Weights of a small mixture-of-experts language model, trained from scratch on English Wikipedia.
Size: 11 layers, 63.7M parameters.
Experts: 4 picks a token, a sigmoid router, a shared expert of 128 neurons.
Below are experts of layer 5 (counted from 0) of a mixture-of-experts language model. Rows are named router (the router's row for the expert), up (a neuron's input weights, with its number) and show model dimensions 0-255. Each number is 200 + 30 x the weight over its row's rms, rounded and kept within 0 to 999.
After each expert's rows: a language model's description of what the expert responds to. This comes from a sample of Wikipedia text that the model never trained on.

# expert 4
router,211,216,183,207,191,190,192,193,231,241,198,164,209,260,294,242,193,203,163,219,199,239,177,217,158,184,191,183,179,141,183,225,230,215,219,267,178,200,216,254,182,176,256,176,227,201,169,221,181,223,225,157,191,228,221,147,220,212,185,175,203,170,263,220,199,167,210,191,232,215,209,201,153,233,189,237,176,189,159,201,144,185,169,177,181,225,175,185,200,172,206,218,253,197,204,242,229,156,210,229,168,197,243,166,232,178,193,171,193,202,215,226,189,204,181,164,176,226,245,212,194,260,236,254,215,257,230,217,158,192,170,214,212,176,199,263,224,169,204,249,222,153,206,174,219,174,201,167,222,217,234,222,227,151,164,199,174,205,163,201,227,164,217,213,191,200,195,175,173,231,181,121,194,198,155,245,176,188,211,203,221,197,197,195,206,212,229,188,246,238,164,189,195,166,210,170,224,168,191,150,246,228,221,205,229,217,236,180,145,196,227,200,200,190,200,251,209,249,190,143,220,179,220,141,161,210,216,178,233,206,227,193,207,159,241,234,257,223,268,203,238,191,206,206,177,173,225,237,201,165,193,161,81,208,183,187
up0,216,149,223,207,192,221,153,209,228,209,207,197,197,231,182,132,193,141,226,228,245,174,196,249,216,207,187,195,186,188,203,224,180,233,214,188,202,169,234,192,186,183,261,207,214,237,225,237,188,155,166,184,224,169,219,200,197,219,188,177,190,266,251,173,229,229,206,225,259,210,169,237,193,212,168,205,214,262,239,215,158,248,312,198,209,217,184,173,213,141,174,170,236,180,173,185,171,147,186,177,158,160,211,193,158,252,211,198,153,153,247,223,231,206,216,200,210,222,232,180,170,218,203,207,203,226,240,168,180,194,178,177,171,261,195,253,202,199,202,237,188,197,189,258,267,179,160,164,190,170,198,197,211,208,182,209,156,163,179,237,218,182,225,110,183,216,164,208,177,217,182,197,228,159,208,204,224,188,175,197,180,188,188,213,200,184,209,180,177,219,168,144,131,177,156,190,184,202,232,188,205,214,243,201,153,151,275,249,195,206,231,184,209,188,168,232,238,186,195,223,208,193,233,215,210,209,217,165,230,230,174,190,156,189,215,244,196,168,225,181,253,179,200,138,205,185,191,211,163,249,187,224,145,232,212,148
up1,182,206,160,201,227,199,218,195,191,208,267,175,182,231,235,149,217,203,197,251,206,224,194,221,201,212,128,197,188,208,210,203,264,238,149,198,170,202,185,246,185,177,232,182,230,175,163,220,192,196,214,168,203,196,179,214,193,178,195,182,192,199,229,171,213,184,234,226,215,238,224,164,117,185,193,187,174,227,226,188,214,210,219,204,237,238,171,169,220,201,158,192,286,205,189,201,243,178,214,157,221,213,202,163,205,214,215,190,148,175,231,187,181,217,175,226,144,192,244,195,194,213,181,174,223,225,214,155,153,186,178,221,281,178,173,197,203,182,192,213,244,179,175,255,250,204,215,226,225,237,185,171,267,173,201,240,190,273,233,168,242,201,225,196,173,172,188,132,185,167,192,193,179,243,212,176,193,206,194,178,217,189,205,185,226,159,243,198,214,163,183,216,231,227,173,232,199,178,243,206,197,168,220,180,239,141,224,192,214,167,190,171,234,172,215,214,261,200,162,237,171,227,256,186,189,330,196,158,216,216,158,207,170,137,162,171,190,173,187,170,197,214,236,172,164,243,199,175,237,142,223,209,162,200,174,194
up2,181,202,177,239,223,226,185,237,171,260,187,183,209,189,192,168,195,196,205,192,198,185,172,175,186,220,172,205,166,198,166,262,278,172,267,230,215,267,197,203,220,224,175,170,180,262,188,209,254,200,235,222,241,214,178,148,221,211,230,174,213,170,159,154,251,221,157,167,242,189,221,254,230,200,207,165,164,237,184,187,192,193,207,204,217,190,183,196,210,189,240,178,212,177,176,198,200,233,158,218,171,302,165,168,197,224,166,202,213,146,182,242,172,209,148,261,230,204,221,206,264,206,234,212,214,228,198,197,192,206,177,188,223,166,194,224,195,206,216,225,163,193,196,177,220,218,205,171,185,195,210,213,155,210,155,127,218,208,203,240,210,184,174,193,195,191,191,169,153,245,163,157,191,218,147,237,201,179,160,242,163,209,246,165,239,201,218,254,224,265,202,211,194,194,177,250,185,222,215,204,142,178,239,192,195,167,206,228,244,234,224,200,193,200,200,211,164,175,201,175,150,183,229,162,130,262,197,244,220,160,178,184,223,147,179,211,238,234,226,249,226,197,189,126,168,215,197,170,206,185,184,211,190,247,197,197
It responds to: Title and name words. Content words inside proper names and titles after "the", such as United States, People's, The Simpsons, The Lost World.

# expert 16
router,218,176,196,191,229,241,155,178,198,254,218,218,180,248,270,215,210,238,186,207,176,221,206,208,165,168,214,226,175,182,129,232,230,188,204,255,180,216,242,212,154,205,227,173,261,166,160,207,194,212,163,182,240,186,203,186,223,214,169,164,220,214,190,184,177,220,235,263,209,195,211,237,221,198,184,233,169,198,175,155,168,196,182,210,178,251,194,253,105,132,196,195,167,176,171,203,213,173,176,173,170,233,221,225,163,186,183,133,163,213,197,208,182,196,160,157,172,236,207,247,202,209,215,132,174,206,201,178,198,226,169,162,217,194,184,208,227,179,245,241,234,154,192,216,195,157,166,166,227,171,201,226,253,215,139,198,227,246,257,222,214,161,216,220,173,231,179,141,217,183,130,168,152,241,153,212,229,210,262,219,184,227,174,232,182,196,172,194,249,214,196,158,198,171,228,209,213,184,221,212,207,200,205,210,181,212,224,222,169,214,247,214,251,204,199,179,209,277,178,156,209,169,238,149,172,209,224,172,227,204,191,201,225,187,163,193,247,193,270,221,233,205,212,195,165,149,174,206,209,173,200,201,185,210,219,218
up1,238,209,198,199,151,221,210,205,235,199,178,205,210,184,245,228,223,254,153,167,162,207,181,187,188,164,212,147,140,149,186,222,265,186,213,199,203,212,231,210,134,203,236,210,214,197,190,188,207,201,211,208,231,176,210,167,217,233,220,194,205,203,185,119,196,191,224,206,173,220,222,196,213,219,166,223,217,202,216,192,253,213,192,199,204,171,156,206,143,217,232,192,204,193,236,179,205,248,293,172,176,242,221,213,240,217,212,190,197,153,206,169,222,178,227,223,191,185,194,208,158,278,186,175,192,219,161,187,183,188,205,226,187,209,207,238,152,177,211,261,189,198,220,207,197,210,208,215,148,280,196,172,155,201,219,215,209,224,178,200,219,145,212,213,159,205,188,204,161,189,188,196,243,249,181,261,160,170,170,191,223,202,234,213,218,241,199,261,241,235,179,190,193,143,197,208,181,103,189,186,197,173,213,233,171,223,186,98,161,228,216,197,175,178,187,152,191,219,193,203,153,190,213,179,245,203,210,165,232,181,206,240,242,201,209,199,222,203,182,222,229,181,223,271,179,150,134,210,257,166,177,149,192,253,218,219
up2,223,262,169,250,253,207,198,221,153,200,173,138,218,245,202,228,171,233,261,182,187,183,202,195,232,177,220,192,177,223,200,208,206,208,161,166,161,182,192,213,167,211,201,213,197,182,175,239,220,214,185,145,217,198,176,175,155,205,179,167,184,118,206,220,143,199,234,226,180,183,224,212,150,211,208,260,146,232,180,167,280,138,187,186,189,233,213,192,234,191,170,307,227,203,203,231,210,192,224,145,188,121,216,195,226,199,161,151,127,219,222,194,181,267,175,275,223,207,247,246,244,223,196,210,190,213,196,221,178,255,193,200,193,200,176,179,207,226,202,254,228,161,192,174,179,193,127,179,159,232,174,210,191,217,189,192,186,223,227,165,196,245,181,188,214,228,203,226,231,272,197,181,193,177,212,242,213,208,174,180,211,200,188,220,210,175,216,217,182,241,140,161,183,190,209,203,218,171,232,230,186,251,171,212,227,147,219,183,185,218,182,154,195,169,242,175,203,188,181,236,226,217,207,184,227,235,206,190,207,267,195,238,156,176,183,208,199,204,195,206,195,213,195,222,195,159,233,214,259,181,209,171,193,197,203,192
up3,193,146,205,179,203,212,160,223,166,179,233,151,194,170,159,181,268,200,200,198,229,209,188,244,181,210,207,213,184,160,198,198,260,204,230,174,255,163,180,196,120,180,171,211,216,239,235,186,220,254,221,205,179,211,205,268,225,198,266,195,196,171,233,133,161,180,254,234,181,177,158,146,178,198,140,255,155,182,157,228,206,206,208,199,204,201,172,223,176,223,154,198,155,236,252,269,227,201,216,141,189,218,231,185,237,208,205,197,182,220,236,232,163,233,183,197,185,210,180,132,145,238,203,191,223,233,149,222,226,204,176,203,189,188,252,217,177,228,193,231,209,217,165,178,269,169,189,261,219,212,203,196,169,174,188,260,222,142,179,205,195,220,228,248,224,145,211,214,213,208,212,182,202,160,176,139,191,180,161,242,242,167,190,182,208,200,187,198,213,194,184,154,230,163,178,222,225,222,255,195,212,236,232,188,190,191,181,169,121,205,197,227,191,234,186,223,224,183,208,251,247,205,213,190,193,212,217,208,180,179,183,179,223,214,199,218,229,208,181,137,188,211,155,202,184,200,167,225,226,216,162,226,172,166,194,166
It responds to: Copulas and prepositions. Function words after a subject or clause start: articles after is or became, and was, in, on, as in "It is an underground".

# expert 53
router,247,179,181,198,245,174,197,222,192,212,219,203,212,215,221,232,208,181,180,195,247,200,157,192,187,177,161,229,191,236,129,218,210,233,190,255,184,251,246,235,190,246,204,147,206,222,181,259,181,204,185,182,217,222,238,182,211,206,221,155,162,172,270,193,216,161,227,163,202,194,222,215,169,200,155,265,187,174,193,215,166,183,193,194,166,216,205,225,208,148,194,248,243,188,157,225,292,158,207,183,191,186,233,177,198,159,199,165,185,210,185,173,204,236,160,209,198,250,248,245,232,235,246,236,211,229,188,179,187,197,160,200,165,201,194,241,170,195,290,197,231,175,195,198,188,163,172,188,167,207,208,205,196,217,182,195,207,204,175,259,272,147,215,195,241,208,90,136,186,188,160,187,171,220,142,271,177,209,200,188,166,226,238,202,148,189,181,184,229,213,197,168,218,209,208,180,206,159,218,226,174,214,223,207,215,131,209,228,156,167,229,209,216,205,197,215,210,231,190,193,216,194,262,181,195,193,255,160,180,221,188,203,208,157,198,219,182,205,244,194,233,198,191,187,149,176,137,182,229,196,227,179,190,211,213,223
up0,173,169,178,220,237,203,200,170,243,209,179,146,200,211,197,221,205,243,195,191,140,169,163,177,206,228,202,161,140,192,198,172,194,214,158,210,195,294,219,214,172,220,190,185,167,238,257,192,274,178,190,259,218,198,206,212,179,166,184,181,158,232,205,133,188,127,203,247,196,176,212,139,235,204,206,193,170,180,212,171,168,170,240,195,202,204,190,192,193,186,216,227,210,179,212,167,183,166,233,179,199,184,272,211,180,186,186,200,230,155,171,240,231,209,160,219,208,242,186,171,219,207,197,221,170,209,197,203,187,178,226,222,201,248,232,211,189,205,136,157,229,197,256,170,260,208,192,231,192,238,234,260,204,147,185,192,195,238,241,201,226,209,175,208,187,196,188,231,193,217,162,213,194,189,221,208,193,241,162,195,229,252,199,238,195,185,160,232,215,249,238,217,175,190,249,194,177,194,152,180,182,182,149,170,122,174,139,191,218,185,114,224,184,150,191,195,191,211,227,187,254,202,225,200,161,165,247,161,202,239,194,221,184,173,172,210,238,166,209,177,193,187,205,199,185,187,213,283,140,184,258,176,194,225,201,212
up1,232,237,186,228,190,221,156,217,172,204,209,218,194,191,208,188,244,175,189,286,230,192,183,204,178,187,188,186,212,210,184,199,228,197,188,209,218,210,226,196,213,248,222,162,239,182,135,188,247,252,213,188,185,239,205,219,237,237,191,187,240,188,233,233,203,145,263,199,250,153,178,208,153,141,212,180,211,145,200,243,186,176,187,188,202,201,156,191,226,170,187,158,167,140,196,200,233,199,143,179,178,213,196,217,200,265,248,163,225,222,233,199,183,190,198,198,216,192,215,148,134,240,237,161,197,208,234,193,230,186,189,179,157,140,212,205,209,209,177,254,141,171,189,216,221,179,194,192,191,187,217,245,157,188,185,217,258,180,209,235,209,248,263,183,217,187,129,186,217,230,191,194,158,178,180,240,200,207,153,203,190,252,173,190,129,219,242,201,219,172,247,205,236,155,167,154,226,195,164,182,169,209,217,277,237,176,226,211,165,209,270,211,223,168,204,155,259,188,198,207,210,175,177,192,187,246,208,197,170,189,254,170,196,143,156,207,193,209,208,195,203,181,180,181,218,146,170,217,186,251,180,203,196,230,233,184
up2,166,203,202,134,211,219,196,186,155,224,206,190,179,210,208,205,186,205,193,183,233,199,165,263,213,192,161,221,179,189,182,202,252,204,216,220,173,207,173,242,193,225,261,225,236,193,167,221,217,220,198,226,211,223,173,180,168,227,194,157,142,189,182,185,210,162,299,164,183,186,219,196,169,159,196,170,107,173,208,226,216,120,168,208,163,201,211,172,205,253,174,187,154,177,180,188,243,135,205,179,139,151,175,158,192,207,186,202,207,201,210,297,196,232,186,251,221,231,190,211,249,195,183,227,209,211,215,195,189,210,192,185,255,141,212,224,196,203,194,257,239,159,199,211,206,229,246,187,200,208,219,236,180,146,192,194,225,226,222,208,245,204,230,182,195,251,173,175,184,229,165,195,211,202,190,205,264,192,218,192,190,225,204,212,207,194,192,193,193,208,217,170,163,209,239,150,203,177,211,187,195,242,175,201,159,146,244,278,189,216,159,183,242,196,215,223,218,190,209,196,198,225,194,197,192,188,248,167,214,213,164,199,160,208,184,212,186,270,196,174,189,184,259,152,204,217,284,204,267,264,225,231,192,171,218,196
It responds to: Long number digits. Digits deep inside long numbers such as database IDs, ISBNs, precise coordinates, populations and money amounts, plus million and billion.

# expert 46
router,239,190,176,211,206,164,205,253,232,249,183,207,219,243,169,184,237,204,206,182,240,227,148,203,162,146,138,230,137,212,121,226,253,214,226,179,209,208,221,270,188,230,212,175,210,187,156,233,221,234,203,152,224,214,249,186,204,214,181,153,189,181,198,201,207,221,187,237,217,221,189,253,206,223,192,276,155,190,148,225,172,156,225,200,209,222,234,235,198,150,236,198,206,207,216,188,228,205,161,173,198,229,204,209,214,202,209,155,180,223,209,158,162,211,184,177,197,229,200,230,212,223,262,230,275,221,213,175,145,223,192,236,196,185,192,242,192,199,222,207,260,173,205,193,153,187,145,170,166,211,204,183,243,210,154,198,135,220,196,208,186,153,207,197,206,231,166,204,200,222,201,184,203,191,151,252,207,191,225,184,199,206,212,211,186,198,164,197,216,223,154,197,190,186,227,183,203,171,259,155,233,182,210,223,224,209,239,223,164,201,264,212,232,157,187,207,179,213,193,172,242,122,214,186,212,231,224,135,251,215,215,210,188,163,223,235,253,228,275,196,244,167,244,179,156,200,186,189,202,171,242,200,158,206,176,231
up0,183,199,209,187,250,184,187,257,205,199,192,210,182,166,206,230,198,218,156,218,211,195,224,197,181,192,173,251,198,145,210,197,217,206,264,206,242,180,229,220,179,177,190,172,151,177,261,160,198,215,184,202,240,215,127,201,175,222,224,200,248,186,193,213,103,199,184,231,166,180,165,159,220,230,181,190,179,177,229,166,244,243,193,198,228,241,136,245,182,179,173,176,140,211,224,219,187,194,210,129,191,272,210,214,193,238,280,223,141,190,198,195,209,183,175,194,178,234,169,188,228,233,234,124,234,214,191,209,176,205,215,188,235,207,135,195,213,142,227,195,219,217,189,205,174,175,200,129,182,263,214,203,214,166,231,243,207,195,220,198,211,214,183,235,181,209,212,186,230,215,193,183,224,192,178,278,212,234,183,171,245,252,185,176,172,236,199,224,250,238,182,236,180,211,186,185,201,179,217,237,193,235,123,206,214,193,223,224,207,189,183,238,191,205,220,162,177,201,193,165,179,186,216,160,255,195,233,198,203,173,205,255,221,219,216,208,219,152,182,217,244,232,204,287,158,173,170,193,211,182,213,181,220,210,206,251
up1,242,204,183,265,213,154,203,194,265,238,227,197,194,206,196,234,166,241,213,172,233,215,196,138,180,213,186,191,148,245,213,223,203,186,288,215,189,210,209,200,191,187,185,166,177,187,238,229,202,206,219,250,221,190,179,201,203,211,223,202,145,197,227,174,183,141,204,219,274,152,222,204,203,173,190,191,222,159,200,222,211,161,202,200,190,186,220,161,191,216,155,156,242,152,183,172,218,178,226,184,158,204,203,207,139,171,178,166,218,194,198,239,221,222,192,192,209,207,194,172,225,277,212,234,191,208,251,152,197,98,186,189,172,171,195,188,242,161,215,253,163,188,253,216,245,195,151,182,158,167,187,164,210,188,242,207,220,165,180,225,231,223,255,164,162,196,173,197,227,198,220,199,208,187,131,218,191,198,200,240,227,224,204,192,168,195,219,227,211,145,209,205,196,182,168,137,129,216,214,172,198,200,223,208,238,144,236,235,155,114,163,189,179,181,182,172,212,241,208,204,186,190,231,198,225,239,193,219,219,252,170,216,156,198,196,176,201,220,159,163,250,139,187,220,178,209,178,189,217,164,226,195,179,205,159,215
up2,196,209,200,210,221,207,209,211,211,211,171,168,140,197,202,185,196,233,213,257,225,227,218,205,175,204,187,203,189,162,182,209,213,245,152,194,264,193,224,194,172,206,210,193,127,226,220,234,172,184,203,221,189,191,195,218,182,161,143,187,171,231,228,191,188,189,173,221,167,198,147,256,212,125,207,182,186,187,188,177,215,184,222,211,243,186,175,147,212,158,215,148,165,204,181,167,190,189,201,205,152,220,231,183,252,195,203,184,235,204,189,213,180,212,204,222,215,198,188,220,198,295,203,189,207,204,185,216,191,199,202,184,184,164,235,241,187,158,201,186,173,221,284,179,200,187,211,193,172,305,200,232,157,224,168,152,234,215,135,188,198,203,190,192,215,211,173,205,180,188,206,202,206,183,206,147,215,190,208,215,208,230,184,203,226,210,234,307,230,224,174,198,220,239,155,262,206,127,186,172,174,211,140,179,147,187,218,193,213,210,190,231,270,204,195,183,199,195,195,191,179,168,207,196,253,242,247,219,179,211,152,166,174,180,290,194,216,194,197,173,205,217,207,159,213,232,190,273,208,279,241,213,172,181,194,138
It responds to: Table cell separators. Pipes after the first cell in table rows, especially after a number, plus list dashes and heading equals signs.

# expert 51
router,203,195,205,204,211,236,165,236,233,224,166,186,200,256,216,209,212,141,198,199,282,209,146,159,179,152,137,249,173,244,118,216,238,208,200,223,254,169,259,218,180,219,242,181,212,144,162,201,212,200,215,244,192,200,189,205,219,214,230,165,172,219,226,223,222,206,245,201,203,176,195,191,178,240,180,244,166,198,192,215,232,174,192,171,198,229,257,191,184,176,165,235,226,198,212,205,223,197,177,158,195,197,219,217,156,142,203,209,161,217,214,219,168,234,140,195,183,221,182,206,231,202,271,212,273,206,215,202,182,283,160,173,185,212,202,229,213,212,255,239,216,149,163,233,196,163,152,191,163,190,206,166,215,213,167,177,223,188,208,201,190,180,212,228,199,245,161,157,242,199,160,158,149,198,164,186,221,163,188,164,236,248,260,216,143,195,209,223,213,170,180,167,239,179,199,235,229,205,253,196,169,238,222,244,243,176,246,192,177,168,211,192,221,187,193,174,211,224,200,154,178,198,227,167,219,249,224,177,219,214,261,193,213,176,183,171,220,211,232,216,239,204,190,203,192,159,153,192,210,153,153,203,195,204,228,172
up1,218,183,191,248,165,244,221,246,204,222,260,230,183,182,198,198,192,240,195,202,176,200,165,182,169,162,214,213,244,209,162,224,191,186,202,211,223,210,262,211,208,178,195,237,135,244,171,234,184,190,240,205,211,202,209,226,260,189,161,209,204,157,213,231,207,228,226,165,231,243,224,190,223,206,158,278,201,169,176,265,184,206,189,190,206,282,202,155,161,155,223,188,144,217,219,213,195,161,162,196,203,243,253,186,165,198,173,188,273,186,170,157,260,208,191,193,215,225,194,197,163,221,219,230,190,219,200,173,160,180,223,230,227,213,214,191,219,201,198,230,194,149,168,222,174,149,172,197,161,253,159,214,183,185,185,227,178,199,210,208,200,255,131,185,168,259,202,151,204,206,186,214,196,255,182,239,146,203,222,224,196,201,199,209,147,170,266,181,221,155,189,154,185,211,158,202,210,245,174,178,218,186,221,237,257,171,252,203,187,231,207,206,173,201,183,233,168,200,159,180,214,164,219,198,217,164,217,165,195,198,222,191,209,191,137,181,244,214,193,222,206,222,213,230,112,231,135,221,229,149,188,211,179,194,222,228
up2,221,237,191,187,187,197,192,221,251,216,193,165,232,227,218,167,184,220,199,178,249,183,187,222,161,149,231,225,185,232,215,210,235,205,258,208,183,162,223,207,159,248,232,193,227,165,178,210,226,216,184,159,213,246,167,176,281,185,196,183,193,192,238,229,227,162,242,188,212,156,204,229,152,229,253,161,237,195,209,235,205,217,207,171,229,198,168,141,238,176,182,169,257,167,227,208,198,191,258,187,159,224,213,210,144,181,178,194,206,206,186,216,219,171,156,200,218,217,190,233,216,217,227,302,183,201,246,146,163,211,169,185,175,202,163,216,208,149,215,206,186,208,218,222,176,221,134,190,180,184,243,181,203,209,208,237,130,228,190,149,207,218,266,199,200,216,186,196,228,275,248,193,188,158,194,179,234,129,168,194,210,145,253,226,112,199,227,186,176,202,186,184,180,168,203,160,187,190,187,233,197,208,204,223,215,191,236,157,209,212,226,164,181,149,174,178,255,234,230,215,212,214,210,167,194,284,172,233,204,213,239,187,221,179,226,195,177,212,167,214,249,198,207,196,204,213,152,166,213,194,248,187,204,224,183,199
up3,180,221,191,168,194,218,224,171,205,188,235,173,196,164,207,202,189,189,218,257,165,200,204,221,179,174,168,151,157,188,152,207,208,241,182,192,188,199,231,184,178,186,182,176,217,152,216,244,179,213,200,207,233,165,164,236,197,242,152,207,234,178,199,182,187,209,205,233,221,166,218,161,188,235,177,209,182,193,241,192,231,155,176,178,199,253,236,258,237,186,217,242,215,230,223,212,216,197,192,283,203,164,203,148,226,217,185,253,250,188,195,178,158,239,207,242,209,238,168,224,229,191,205,205,172,195,263,224,192,206,278,213,223,181,185,268,172,184,184,212,224,138,208,172,145,198,185,108,142,184,209,204,184,188,187,205,208,212,200,251,229,199,251,252,224,172,179,214,181,157,251,215,156,217,205,185,185,187,169,179,146,202,207,221,200,215,189,203,213,200,254,220,239,195,182,269,196,159,209,200,175,197,183,155,201,161,233,198,185,177,230,155,238,194,192,172,147,201,241,195,148,206,138,216,208,259,206,179,182,154,208,184,254,184,193,228,196,178,205,92,209,177,198,200,203,142,254,182,175,241,221,164,193,185,193,176
It responds to: Biographical career verbs. Past-tense verbs after he, was or a name in biographies describing career events: appointed, joined, served, returned, announced.

# expert 23
router,213,207,196,199,186,197,191,243,243,242,203,159,236,211,217,179,227,227,226,172,188,200,127,216,173,127,164,235,161,207,128,237,239,238,184,238,199,188,228,225,199,213,206,165,211,204,163,198,191,210,226,195,210,254,242,167,210,227,192,164,199,171,236,207,223,157,262,188,197,230,173,204,167,258,176,205,140,207,177,231,146,139,195,164,193,211,223,230,183,149,191,211,233,198,194,193,260,174,201,183,154,195,300,169,207,187,198,179,200,221,168,218,201,179,157,200,197,225,214,201,181,238,221,227,167,227,197,170,218,189,183,189,225,168,212,256,161,191,229,232,278,157,191,207,177,183,167,226,168,254,229,256,208,172,168,209,162,263,185,223,198,153,214,184,238,210,160,132,191,184,123,188,167,234,154,226,187,183,204,193,216,211,210,207,155,231,172,232,248,219,212,181,230,187,215,197,229,134,225,166,206,198,192,229,218,154,213,198,151,192,252,170,195,210,196,225,183,202,223,205,210,194,221,205,206,211,218,175,224,211,208,201,202,126,189,236,239,219,259,190,234,175,231,176,133,220,174,214,220,180,215,199,174,192,208,244
up0,237,174,202,137,236,202,172,131,196,228,141,190,165,202,175,223,229,127,194,189,220,190,190,225,178,194,183,242,168,176,174,197,203,203,218,218,182,229,172,249,179,260,184,231,201,205,205,171,202,254,190,200,227,199,219,124,148,243,186,174,224,240,208,167,202,194,200,197,226,204,156,196,194,244,247,146,169,182,220,246,210,123,174,193,268,202,198,249,186,184,251,226,197,176,206,179,181,173,212,232,221,190,184,138,199,164,214,181,210,195,200,219,164,209,162,184,193,262,178,204,183,126,217,153,200,221,152,245,218,204,210,175,251,206,226,260,182,241,212,203,246,222,215,203,212,208,215,147,245,181,283,247,213,191,206,205,210,236,226,206,186,189,193,221,177,217,174,211,206,238,194,187,171,196,199,205,204,162,191,200,229,156,270,207,200,185,201,214,218,233,227,184,231,197,225,258,171,193,251,152,173,253,151,271,210,221,250,153,222,248,179,155,213,158,150,181,196,216,194,185,146,166,199,203,186,224,200,170,217,196,224,188,152,215,201,210,190,178,208,221,243,210,225,239,236,198,191,217,189,198,176,266,202,222,183,200
up1,234,191,164,198,185,182,199,234,209,244,200,218,221,217,215,173,216,190,182,191,188,208,155,233,186,116,215,187,154,176,165,262,196,169,207,196,240,250,209,227,176,181,206,165,197,214,247,154,177,223,159,270,211,187,185,206,205,161,201,156,225,187,176,205,209,212,161,223,229,176,187,204,212,254,233,235,238,190,194,220,181,213,190,222,205,213,196,178,179,203,197,198,182,190,208,183,244,160,201,194,151,213,271,179,229,189,153,266,186,201,231,152,181,241,151,180,175,254,221,186,234,192,229,181,212,261,215,166,167,202,168,185,245,199,209,194,228,213,173,251,229,154,229,244,212,147,170,211,171,205,282,139,182,208,176,173,185,260,178,238,217,173,229,220,132,211,171,168,206,222,205,193,227,199,170,243,220,181,184,168,264,183,165,222,216,172,235,233,253,270,171,235,203,213,190,246,173,223,196,212,194,230,194,221,192,217,234,184,229,126,140,239,184,215,203,180,133,234,188,186,123,155,187,180,206,208,210,155,202,207,200,207,191,198,204,200,198,225,240,232,228,221,207,208,161,199,241,228,233,187,202,158,167,195,153,217
up2,192,221,186,215,204,248,212,210,189,206,251,184,193,212,208,195,176,195,221,199,207,219,150,212,157,213,162,226,247,240,149,220,190,175,176,211,267,205,247,208,203,171,223,179,254,193,139,264,213,178,201,179,192,218,231,208,258,212,174,172,214,163,240,226,214,204,189,161,188,202,179,159,165,199,159,181,206,262,151,170,160,207,181,189,204,277,240,206,213,205,180,260,233,208,196,191,224,196,184,204,156,159,222,223,202,179,172,178,142,201,183,193,237,198,229,221,152,255,192,234,217,298,233,272,218,210,193,178,210,212,144,199,247,252,242,215,171,208,247,229,243,183,175,223,184,172,232,188,189,232,199,206,180,199,191,169,220,162,164,215,209,195,212,212,251,163,185,179,205,178,158,175,152,209,186,253,201,246,218,194,185,210,214,218,215,156,212,134,232,212,155,209,250,196,194,186,239,152,214,226,164,190,225,205,244,158,199,189,157,192,237,231,208,198,209,186,226,192,201,204,190,209,262,187,213,230,203,181,185,220,170,216,225,168,245,272,209,230,239,232,235,165,184,203,156,212,148,168,251,183,186,146,199,145,220,175
It responds to: Digits within years. Single digits inside four-digit years and other multi-digit numbers in running text and headings, such as 2018, 1686, 2005.